Below are experts of layer 7 (counted from 0) of a mixture-of-experts language model. Rows are named router (the router's row for the expert), gate (a neuron's input weights, with its number), up (a neuron's input weights, with its number), down (a neuron's output weights, with its number) and show model dimensions 0-191. Each number is 128 + 32 x the weight over its row's rms, rounded and kept within 0 to 255.
Before each expert's rows: a language model's description of what the expert responds to; "comes before" lists some tokens at least twice as common just after its tokens as in all text. This comes from a sample of Wikipedia text that the model never trained on. Tokens count by the router's weight.

# expert 15
It responds to: Spaces before numbers. Bare space tokens, and pieces ending in a space, that come before a number or name, like Channel 44, Gould 150, and coordinates.
comes before: "1", "2", "3", "5", "4", "6"
router [122 125 145  97 116 116 155 128 148 110 194 127 141 115  81 108 173  67  77  58 152 139 104 150 144 170 155 110 130 166 108 150  97 171 184 156 123 113 163 146  80 100  81  63 109 162 100 109 158 126 107 122 138 133 173  89 110 131 123 119  88 151 138 172 152  76 118 126 148 143 125 100 155 145  93 131 105  86  61 132 127 172 160 165 162 101  89  78 152  95 163 113  76 175  68 147 112 118  52 139 102 109 137 151 137 126 101 136 110  81 136  67 109 149  99 144  86  75 158 126 123  71 177 165 148 119 161  92 127 156  88  81  67 119 139 106 101  96  74 193 109 137 140 142 171 192 106 179 164 105 120 108  91 115 126 170  62 155  84 102 103 193 122 141 134 141 135 114  82  86 101  94 128 139 149 122  98 140 136 129 130 133 201 144 133  85 176 133  90 121 132 168]
gate1 [155 181 155  82 103 144 130 148 182 118 110  98 104  85 120 116 164 185 107  63  67 190 147  91 181 100 151 144  81 123 123 141 160 148 126  90 102 131 140  92 137  94 140  64 163 129 123 100  82 154 163 151 157 102 157 116 140 144 148 145 124 120 101 199 162  64 168  63  87 120 113 134  79 160  97 138  83  82 137 100 125 157 155 161 134 156 112 127 188 125 164 123 169 144 159 134 106 115 127 137 177 130 158 198 190 133 116 126 148 143 117 138 132 144 110 156 105 134 166 153 120 128  84 154 159  55 115 108  67 137 133  72 121 158 166 107 217 168 128 173  69 143 123 192 186 142 124 138 131  68 150  91 123 165 128  86 137 131  77 119  73 157 154 159 111 135 112 140  94 125  91 151 119 119  86 128 140  69 133 122 122 128 130  99  85 110 163 149 145  92  76 103]
up1 [111 119 171 111 126 164 142 137 123 161 100  84  89 101 131 102  87 186  66 126  68 164 114 162 127 124 146  96 157 134 123 138 135 188 161 135 169  96 165 155 144  72 166 114  83 122 128 117 135 109 136 138 116 111 141 163 158 100 200 144 120  83 109 105 167 128 109  91 119 135 125 137 118 134 135 141 106 165 101  51 117  98 126 154 141 158 161 122 208 171 139 107 146 116 174  86 230 123 112 113 119 109 129 215 167 159  69 141 153 157 144 152 125 140 184 114 148  58 129 179  95  61 108 167 134 111 110 155  99 140 126  78 188 138 144 116 154 176 175  99 102 147 170 175 133 123 128 141 142 108 101 172 149 127 137 133 148  57 157  77  84 133 157 152 133 156 140  66  81  89 104 102  42 138 116 122 135 117 111 124 119  76 101 131 148 111 104 139  98  81  92 140]
down1 [155 190 115 143 133 132  98  79 100 105 115 172 147 150 138 137 175  88 156 190 141 119 130 142 114 164 141  61 124  86 107 130 111 131  99 126 111 129 165 127 143 137 112 149 122 116 119 160 132 185 131 167 110  86 126  96  99 150 118  84 117 146 137 131 168 139  99  95  59  71 151 138  83  74 109 148 132 126 124 112  85 115 117  85  78 124 194  95 111 118 113 114 145  73 144  90 130 155 130 150 191  78 168 143 164 173 135 135 215 159 136 109  68 149  95  90 125 100 176 217 156 125 187 160 142 121 172 164 140 108  96 129  92 171 137 112 147 150 172 142 142 127 112 128 180  84 154 128  91  98 123 199  77 176 134 126 168  48 182 115 124  99 116 218 110  91 113 122 121 122  76 120 116 116 103  78  97 123 149 142 144 141 137 128  97  81 170 116 135 156 185 138]

# expert 44
It responds to: Adverbs and prepositions. Adverbs and linking words after a verb, such as there, through, into, that, completely, plus numbers in table cells.
comes before: " | ", ".", ",", ":", " |", "; "
router [117 114 137 133 136 129 131 112 143 106 186 104 123  79  90  84 132 102 110 129 148 163  85 185 145 168 185 161 129 148  87 153  99 141 160 147  64  82 151 152 130 146 101  93  92 169 111 133 151 113 152 163 150 120 155 148 119 193 163 121  81 131 165 185 108 110 136  69 135 103  66  92 152 109  63 130 168  88  95  93 109 151 178 151 161 115  89  54 147  77 114 172 116 140 121 139 126  96 110 140  69  92 136 156 130 150 124 162 126 131 137  79 130 135  92 141 160 109 161 178  98 107 151 194 132 115 125  86 115 211 152 111 136 139 162  89 118 126  99 147 142 163 144 163 183 156  93 151 167  60  95 121  78 104 133 138  79 184  62 121 128 153 174 159  96 177 105 115 122 126  92 105  96 141 133 149  82 155 205  98 162 169 163 143 110 110 100 122  92 150 148 172]
gate1 [132 157 122 140 103 115  91 132 123  82 130 105 193 111  70 147 190  69 176  56 158 148  99 120 176 163 144 139 145 127 111 140 155 119 205 111  92 113 199 100 127  87 146 157 106 108 116 110 173 112 184  84 129 154 155 130 133 143  78 102 137 152 152 125  91 195  93 141 116 198 125 126 116 133 163 158 113 158 140 155 151 148 164 166 173 114  80 124  93  93 131 146 117 158 128 133 123 126  95 111 160 137 107 148 134 175 159 167 213 147 155 114 154  46 147 115 111 134 170 132 110 128 137 153 127 129  86 108 163 139  88 118  90 152  94  30  81 146 145 129 181 131  86 154 151  77 152 164 141 113 191  90 130 135 128 101  58 129  86  87 128 165 110 145 168 128 120 118 143 118 218 143 139  90 114 114 117 172 154 102 164 167  96 111 151 114 131 133 132 173 158 157]
up1 [165 138 113 176 113 178 101 118  94 146  56 156  80 156 153 155 142  67 133 191 135 107  95  97 123 134 181 127  37 120 135 134  89  92 152  72  64 129 186 107  89 103 104 127 105 133 143  75 173 114 161 174  94 139 113 129 130 128 134 113 132 101 115  96 144 127 109 114 163 131 186 148 105 144 153 180 103  94 157 112 169 150  80  94 105 159 165 141 138 169  99 136 128 121 195 145 187 142 108 147 148 110 149 146 157 100  54 162 140 149 122 108 165 104 103 167 102 142 101 144 139  63 126 126 169 108 137  77 146  82 111  97 148 201 100 126 192 135 179  79 110  76 160 116 170 167 134 128 103 166 105 115 157 137 107 112 128 142 116 116 167 108 132 151 100 180 116 185 151 101 142 140 134 111  98  69  33 143  90  92 131 119 104 130 125 110 123 114 136 185 167 164]
down1 [114 104  98 111 132 145 112 136 136 135 165 153 146 191  88 124 138  98  84 138 137 123  85  94 164 162 121  98  53 180 121 121 110 110 189  85 173  96  97 143 123  72 151 136 141 129  90  94  99 179 129 170 136 171  99 144  95 142 120 137 148 117 100 158 127  97 151 149 147 163  57 103 168 125  95 121 129  69 111 138 134 102 112 180 115 118 230 153 136 127 104  72 100 179 188 139 155 108 120 137 127 127 121  61 128 101  99 142 174  84 133 102 179 108 140 143 109 114 161 141  90 170 152 122 140 103 166 164  75 132 135 142 110 117 142  90 181 133 162  51 103 117 189 146 106 158  73 139 201 180 134  91 187 138 110 139 146 136 140  96 173  95 112  58 141 125 173 119 134 122 151  94 101 147  95 159  99 176  84 104  68 133 115 167 104  80 112 166  92 138 141 101]

# expert 56
It responds to: Date and list lead-ins. Tokens introducing dates or numbers, such as "In ", month names, "in ", "(", list dashes and separators, mostly before years.
comes before: "1", "2", "6", "20", "19", "3"
router [111 149 145 110 120 152 167 109 124  80 126 119 160 115  93  91 136  96 130 102 133 147  94 135 175 143 181  81 174 149  78 155  71 172 137  86 107  92 157 148  71 116  43  97  83 106  70  92 146 106 105 124 119 149 139  90  99 212 194 133  70 135 156 175 137 102 146  98 131 103 130 121 135  67 126 141 115  85  61 166 128 163 142 182 162 122 106 131 179 127 127 126  52 174 135 140 110 109 116 183 113  71  81 148 134 120  85 192 152 115 146  51 117 113 126 158 144 100 150 168 131  70 158 187 153 150 149 119  92 148 150  87 103 154 132  92 134  85 138 124 124 160 122 182 149 139  72 189 133 110 140 169 110 115 161 110 115 130 154 159  97 145 143 160 135 141  97  83  91 126 117  78 152 148 122 147 106 146 131  96 123 164 132 166  64 112  96 157  89 154 156 141]
gate1 [141 116 149 144 127  58 139 150 105 138 162 147 125  90 139 129 141 108  91 183 194  81 135 122  90 166 113  72 100 108 154 154 174 148 170 120 138 112 121 127 128 142 132 199 155 100 152  84 130 133 144 144 159 116 153 135 103 119 100 117 105 155 132  80  86 153 124 158 164 121 169 163 108 147  72  60 189 146  98 164 136  77 163 119 151 150  76 147  91 141 142 141 106 164 145 101 104 140 148  66 143 132 120 144 119  87 136 131 115 143  66 123  96 111  79  93 105 118 184 153  88 114 120 148 131  97  86 128 128 156  69 180 164 105 128 131  83 138 130 153 101 134 184 174 149 161  98 119 113 164  95 161 118 122  84 134 144 180  99 111 130  82  94 157 161  92 173 132 130  89 161 111 125 136  23 155  87 110  15  73 161  99 106 167  66  78 118 108 138 167 113 140]
up1 [104 139 121 140 102 133 149 131 157 171 124 133 104  62 123 103 113 131 142 146 177   1 111 113 115 112 132 125 150 170 124 142 159  78 107 116  78 146 120 119 140 155 150  97 127  80 126 142 145  53 113 164 106 143 128 119 100 138 148 137 125 124 139 131 102  96 147 194  88 106 131 114 172  80 109 141 141 144 126 141 129  90 171 105 169 184  84 147 143 159 145 126  81 104 143 129 165 100  99 115 105 149 145 145  78  95 147 142 109 176  77 117 145 150 133 138 180  89 115 148  84 181  98 111 171 147  93 150 105 151 186 110 199 110 119 134  59 122 128 155  98  71 163 130 136 161 129  82 142 111  95 204  75  54 160 152 160 150 166 109 158 174 131 127 133 145 151 110  81 124 174 149 128  73 131 172 111 181  86  65 125 187 146 169 133  52 106 148  94 116 104 104]
down1 [128 125 148 154 122 141 153 131 111  61  69  63 154 172 147 105 152 162 120 137 110 189 134 145 127 123 167 121  86 113 138 113 118 144 140 128  79 110 161 142 130  68 154 121 129 172 138  99 113 134 119 149  71 112 102 131 134 159  92 159 123  93 160 153 153  78 138  87 139 118 107  79 134 131 140 159 186  74 158  85 141  73 111 144 108 113 157  93 173 174 112 124  60  82  99 143 134 116 136 172 116 146 109 139  58 205  85 146 110 131 178  82  79 139 134 125 152 142 120 132 134 126 145 153  56  62 122 143  95 162 130 134  86 160 133 144 184 104 139 207 226 113 184 103 155 192  97 162 177  89 114 114 118 172 106 126 150  87 165 125 138 103 126 117 156 161  89 109  94  49 153 151 145  92 113 141 167 162  84 157 156 141 114 121 133 177 113 143 116 155 142  89]

# expert 48
It responds to: Line breaks in lists. Line breaks ending an infobox field or list item, plus list bullets, field labels and headings such as Born:, In office, == See also ==.
comes before: "-", "- ", "|", "| ", "- M", "- C"
router [ 93 124  98 134 144 154 201  73 137 151 132 128 149 113  67 107 121 101 100 103 138 134 105 158 144 146 200 128 171 130 112 145  61 151 145 102 126  34 180 147 122  95 108  86 145 161 105  83 121  93 143 133 142 184 166 132  90 196 112 145 106 123 147 148 178  89 196  64 143 148  88  56 183 129 129 139 138  99  90 168 106 153 140 155 156 141  97 111 170 106 130 129 118 149 115 154 104 116 112 178  99 141 125 187 154 117  99 170 111  78 156 145 164 114  99 108  92  81 170 172 135  75 156 181 150 166 181 120 102 170 124 150 121 149 158 102 101 100 112 124 155 168  81 132 139 131  88 174 183 124  90 148 125  93 129 147  82 124 130 182 104 175 124 174 141 169 113  74  86  75 111  92 133 107 146 167  90 146 151 166 163 158 137 181 151 124 110 151 146 130 164 135]
gate4 [115 136 103 115 175 162 163 137 113  92 164  92 209 169 167 103  98 120 173 136  62 133 127 122 167  80 104 124 163 147 199 129 103  89  29 175 146 124  94 142 183 131 114 165 111 155 118 132 130  71 182 149 117 124  89 154 104 152 116 127 152 120 111 158 163 139 145 175 141  99 148 158  96 152 159 121 137 167 104 148 155 162 158 176 131 150 119  91  88 101 181  89 143 159 147 156 124 160 127 119  38 158 123 133 146 119 103  93 202 112 137 107 162 131 161  79 153  74 154  87 153 139 131 131 179 154 171 123 123 147 161 103 156  92 118 143 151 142 162  94  87 121 156 105 158 124 145 164 169 163 149  98 116 101  70 136 147 146 117 106 102 147 156  92 137  95 173 118 116  64 112  96 171 142 116 137 182 148  99 120 133  93 174 143  97  81 120 140 120 186 173 217]
up4 [124  92 133 123 187 160 158 170  92  73 159  93 198 132  99 152 138 135 161 151 125  69 120 147 145 130  95 119 148 104 186 181  99 106  97 172 142 124  96 161 135 135 128 111 159 117 104 179 160  55 179 173  98 108 117 230 169 170 119 140 129 129 109 143 154 169 133 125 142 151 159 122  94 119 170 150 105 192 111 130 103 136 168 133 153 139 155  89 113 103 155 102 116 145 170 119 181 129 154 113 111 103 143  98 143 117 121 127 184 112  99 105 143 129 166  68 125 101 135  94 143 101 156 145 109 148 195 104 110 123 108 199 121 142  77 109  84 147 169 143 125 150 160 151 160  81  83 111 112 216 170 142 131 157 148  80 164 152  95  82  70 176 138 107 176 190 151 137 115  83 150 134 122 110 207 103 131 120 139 124 153  58 137 114 149 105 132  88  77 129 147 159]
down4 [119 156 190 118 121 128 128 115 160 167 127 127 135 104 183 176 111 151 122 201  82  61  93 134 105 104 165 182 164 127 149 106 189 142 110 150 170 151 126 118  93  86 112  45 173 120 124 134 116 105 108  97 125  92 147 150 153 138 156 188 180 174 103  48 173 143 120 158 114 122 136  88  85  94 147  85 119 118 115 189 118 135 131 148 117 116 159 135 146 116 128 132 105  98 112 108 126  79 133 137 136 181  96 113 101  78 110 141 108 128 113 122 148 137 139 140 118 157 110 162 127 104 150 151 149 133 137 149 128 206  93  70  97  68 162 162 136 186 155 154 185 146  99 111 136 159 121 143 150 143 125 114 167 139 141 125 146 119  64 152 188 124 135 133 204  80 105  58 127 121 134  94 130  97 168 127 186 133 138 154 131 185 120  86  77 216 162 100  71 169 166 121]

# expert 51
It responds to: Sentence-ending punctuation. Periods and commas closing a sentence or clause, often fused to the word's last piece, like or. in contractor, ence., al., and commas before and.
comes before: "\n\n", " The", " He", " In ", " In", " This"
router [129  52 116 147 146 133 139 135 135  87 158 118 130  80 112  91 188 103  89 128 116 176 103 142 154 135 164 135 128 172 102 174  89 150 156 117  95 105 142 128  96 123 129  89 102 133  70 114 137 100 158 146 139 133 163 122 123 146 154 146  98 149 207 149 119  98 187  77 135 136  85  80 154 100 101 134 107 114 116 162 131 198 140 141 176 129 146  78 171  49 104 148 127 179  79 122  70 106 108 140  87 120 140 178 172 131 121 160 115 118 139 116 152 159 106 188 140  71 166 176  85  94 138 191 122 146 146 101 126 188 118 108  78 118 170  50 120 126 102 155 137 175 122 182 142 162 118 126 188  67 134 130  95  91 151 137 105 149 132 143  87 152 146 152 159 167 119  91 116 120  78  68 121 135 173 170  72 141 131  92 192 167 148 158 169 108 133 133  95 178 140 130]
gate2 [ 51 138 115  70  84 154 145 146 150 130 153 143  66 120  85 124 145 161 193 131 146 169  77 135  97 127 123 157 104 122 158 200 134 132 152 126 143 109  76 115 135  89 119 104 102 144 171 109 102  93  94 115 100 124 122  96 106 149 170 194 114  50 105 191 123 175 155 162 152 106  79 123  95 133 129 107 135 112 110  82 122 107 148 171 107 111 118 143 126 184 103 154 121 118 148 100 125 138  98 156  76 120  79 173 126 126 152 143 132 121 133 122  43 113 166 131 149  80  76 155 213 123 139 108 128 168 167 149 161 152 136 123 136 118 162  88 138 115 146 121 111 110 144 161  99  93 146 188 124  92  71  98 138 158 128 158 185  95 134 195 139 146 185 140 153  88 126  99 129 153 169  73  70 114 141 123 109 137 142 116  79 145 115  97 153  71 190 129  87 146  54  78]
up2 [ 80 149 146  88 145  75 101 143 119 126 159 110 109 110 105 154 120 176 214 231 175 113 170 118 139 135 167 156 145 122 124 139 162 161 203 160 138 163  71 116 144  89 163 165 172 116  91 116 139  94 131  71 180 138 154 100  96 127 146 188 194 137  98 147 103 142 126  81 132 101 108  96 129 132 159 128 145  89  65 165 150  88 139 114 152 176 165 149 136 134 139  89 131 101 121 136 117 173 112 129 133 114 106 151 162 150 148 147 113  91  92 149 139 132 149  76 179  94 118 146 185 132 143 135 109 138 155 183 170 193 145 157 126 129 123 131 151  91 123 145 149 122 109 125 157 105 123 132 146 127  81  84 139 141  27 137 142 145 184 164 113 150 192 173 148  76  95 153  86 148 165  77  81  89 176 133  93  87 123 112  94  94 145  87 188 105 126 107 132 132 135  92]
down2 [128 167 173 120 157  75 161 116  67  95 164 147 153 192 171 128 135  88 153 184  94  80 126 133 163 178 168 156 122 157 114 181 100 179 102 167 106 114 135  60 111 153 153 104 154 140 104 118 129 111  80  82 174 134 106 168 169 115 209 140 153 122 120 163 138 147  74 140 146 103 141 141 136 170 161 133 151 177 126 111  78  80 147  87 118 146 137 106 153 123 205 157 156 191 104 132 139 126  90 157 163 165 120 105 129 128 163 116 143 150 121  90 162 179 112 119 140 131 143 196 107 113 158 150 124 169 185 101 108 112 114 121 114  84  99 105 144 150 156 145 134  94 106 126 178 126  80 118 191 148 147  71 142 167 141 159 148 181 177  61 104 131 138 170 123 116 159 168 116 107 142  92  76 106 135 136  61 115 140 202 139 124 144  82  91 106 101 130  71 141 108 160]

# expert 20
It responds to: Table cell separators. Pipe characters closing table cells and rows in election results, sports records and lists, often right after numbers or closing parentheses.
comes before: "\n", "\n\n", " % |", " % | ±% |", " list", " #"
router [146 121 167 116 148 147 174 108 137 138 147  88 131 115  68  96 162  65 112 124 134 166  80 127 131 153 193 125 151 132  98 150 115 135 203 129 146  63 146 154  50  79 126 109  91 132 136 115 151 121 120 141 124 136 149 115  62 177 111 134  97 160 151 148 146  87 169 123 152 133  62  90 132 112 123 136 114  99 137 181 141 126 176 140 206 156 130 111 193  94 160 185 134 123  96 163  97 113  88 130  92 108 112 160 162 158 148 131 124 151 161  71 145 126 128 144 122  92 175 140 187 125 165 192 168 138 188 101 147 158 101 117 111 133 171 131 125 134  67 126 163 152 119 128 161 142  77 197 201 105  81 118 108 118 115 126 133 164  95 121 124 175 143 155 164 137 120  85  97  89  59  65 151 146 179 147  87 147 131 113 177 141 132 152 164 127 111 144  46 148 136 162]
gate2 [153 145 205 173 160 111 131 147 157  89 117  85 115 133  92 162 170 111 126 110 134  78 113 148  99 124 202 139 152 127 123  85  74 110 123 123 122 140  71 145 129 117 111 175 102 125 185 121 153  96 186 141 132 136  93 118 117 136 104 146 114  72 167 137 127 164 134 159  80 171 176 109  79 118  76 145  78  34 105 165 130 121 156 189  92 109 149 106 150 114 118 160 145 131 151  89 135 150  87 189  89 117  49 131 133 197 108 160 134 108 147 115 119  65 123 130 123  67 146 129 147  73 145 103 171 103 162 146 167 125 102 117 166 157  66 129  96 132 134 154 131 113 150 107 162  88 131 107 152 123  88 104  94 147  80  98 155 162 164 159 106 119 118 135  80 153 170 139 141 196  89 128 215 120 134 144 158  78 133 169  79 104 112 145 106 150  79 183 126 106 139 103]
up2 [ 90 138 120 123 112 116 145 165  55 169 137 177 125 110  91 146 156 115 119 114 102 126  90 123 112 146 115 101 141  94 186  98 167  99 121 120 143 154 108 114 115 153  88 122  37 176 117 177 117 127 105 141 180  99 111  97  64 141 134 175 193  43 121 178  91  85  86 145 139 119 151 158 153  89  85 180 144 129 107 213 115 120 112 131  91 142 128 131 130 167  95 143 137 147 121 122  87  93 134 113 121 159 146 107 149 154 163 124 115 107 155  87 111 119  93 131 174 143  76  85 136 155 138 109 151 174  96 114 113 107 220 204 181  93 108 140 130 103 124  96 104 169 124 188 197 143 105 168 111 153 135 132 158 119 130  96  86 125 137 126 170  71 117 149 150 172 147 122 153 137 111 163 115  62 130  95  98  54  79 158 124 160 181 122  87  85 104 129 144 124 134 165]
down2 [ 77 133 166 149 141 155 162  98 125 104 134 134  98 133  81  92 155  98 159 193 171 128 118  83  75 188 191 166 118  46 110 137 155 111 140 135 148  80 117  75 100 147 151 117 123 113 183 153 122 200 166 127 126 104 118 117 138  76 147 120 135 125 109 161 134 163 186 131 193 110  98  93 110 139 165  97  80 120 103 186  51 135 156 119 141 118  96 113 167  70 122 128 104 158 108 121 181 131  78 151 148 139 111 126  76 130 189 136 142 125  86 151  98 160 136 131  81  54 110  90  74 155 109 118 121 120 111 103 186 145 151 127 103 142 146 151 119 192 189 112 124 116 112  73 130 120  85 197 150 145 145 136 165  87 149 160 144 146 114 145 113 167 216 162 135 116 156  98 113 151 122 155 125  97 156 131 109 106 125 125 154 167 137 156  66  69  90 151 102 145 116  97]

# expert 14
It responds to: Paragraph breaks after headings. Double line breaks after "= Title =" headings or sentence ends, plus capital-letter pieces of acronyms such as MP, AT, IP.
comes before: "The", "==", "===", "=", "In ", "M"
router [ 80  77 109 147 110 184 206 140 145  91 165 109 119 126  39  80 183  88 119 121 135 116  94 155 117 128 132 111 159 210  77 147 127 132 164 115  87  97 148 136 118  67 111  90 116 175 134 169 144 114 135 164 163 181 110 144 112 153 135 134 111 146 145 162 150  94 133  95 154  84  96 100 136 140 127 100 163  63  67 126 147 152 160 158 124 173 142 121 149 107 116 157 107 188 112 124 124 107  70 172  97 106 137 159 140 138  92 165 142  96 183  93 100 141  84 196 106 133 189 184 126 100 162 180 107 182 154 122 128 152 144 114 104 115 191  67  99 156 127 102 113 132 145 161 166 155 103 175 179 103  91 121 116 145 142 174  87 134 138 145 134 138 138 126 125 109 160 132 152 111  99 140 156 186 155 177 129 131 192 138 178 136 179 163  59 133 127 174  96 134 138 135]
gate2 [114 146 126 111 112 125  63 153 171 151 106 152 119  89 134 184 125  90 163 132 126 143 166 133  49 166 163 127 123  88 151 202 101 163 197 140 147  93  93 143 148 108 150  93 131 119 189 172 151 114  79 209 152 121  99 121 110 118 148 114  71  85  85 135 122 140 140 114  95  91  85 128 149 106  62  66 128  91 118 185 136 133 167 117 155 141 104 149  72 124 168 124 157 130 110 103  93 124 123 150 215 144 142 119  32 149  84 143 108 183 118 134 152  98  80 113 105 144 154 187 151 178 143 138 112 129  85 134  83  69 148 173 143  98 113 127 100 100 135 182 124 142 119  92 102 116 111 172 121 115 144 121  88 130 142  63 129 143 115 127 146  98 144 116 212 114  83 152 125 101 137 124  89 121 142 151 111  98 143 136 142  61  96 136 107 159  88 146 122 197 106 143]
up2 [ 81 130 151  80 152 105 144 109 119 107 168  94 146 185 108  77 128 159 170 113 115 126 172 135 187 135  94  94 149 116 102  99 108  66  68 123 119 116 135 122 141 145  94 158 121  78 133  97 102 157 172  77  77 126 171 134 180 123  99 122 181 139 132 113  94 130 128  96 154 122 155  95  75 151 216 133 193 155 132  90 104 156 141 165 111 151 158 124 154 119 113 127  77 171 133 169 160 175 161  97 136 111 128 137  97  98 159 115 131 151 152  89 103 136 121 150 170 154  61  60  83 106 149  86 125 147 153 145  80 202 126 107  69 133 105 176 122 177  87 131  88 109 122 142  83 143 109  65 119  65 107 139 160 127  94 187 153 109 148 120 163 118 159 121 108 131 191 119 139 112  36 129 152 125 118  89 135 155  77 162 133 191 113 123 161  98 111 135  89 118 163 145]
down2 [160 121  95  92 144 103 175 114  98 139 105  81 148  85 111 127 136 123 178 137 129 175 168 143 181 177 137 113 128 141  93 159 112  67 184 128  86 123 153 117 123 112  36 102 145 112 122 141  80 131 124 121 117 161 169 165 148 137 169 127 134 166 126 181  78 135 150  67 112 119 136 162  90 147  95 150 118 115 145 129  69 138 142  92 205 120 121 154 109 152  97 128 102  81  83 159 141 139 140 158 107 157 102 145 170 157 161  69 167 133 163 111 132 164  87 144 128 135 149  97 142 158 147 130 113 121 153 165  42 130 138 139 128 162 216  74 173 160  84 161 135 121 130 107 120 172 101 116 104 102 175 139 118 179 169 125 180 109  94 158  95 146  92 115 174 184  87 124 108 194 141 108 101 155 132 190 105 200 122 129 117  95  83 144 142  96 139 151 123 170 137 208]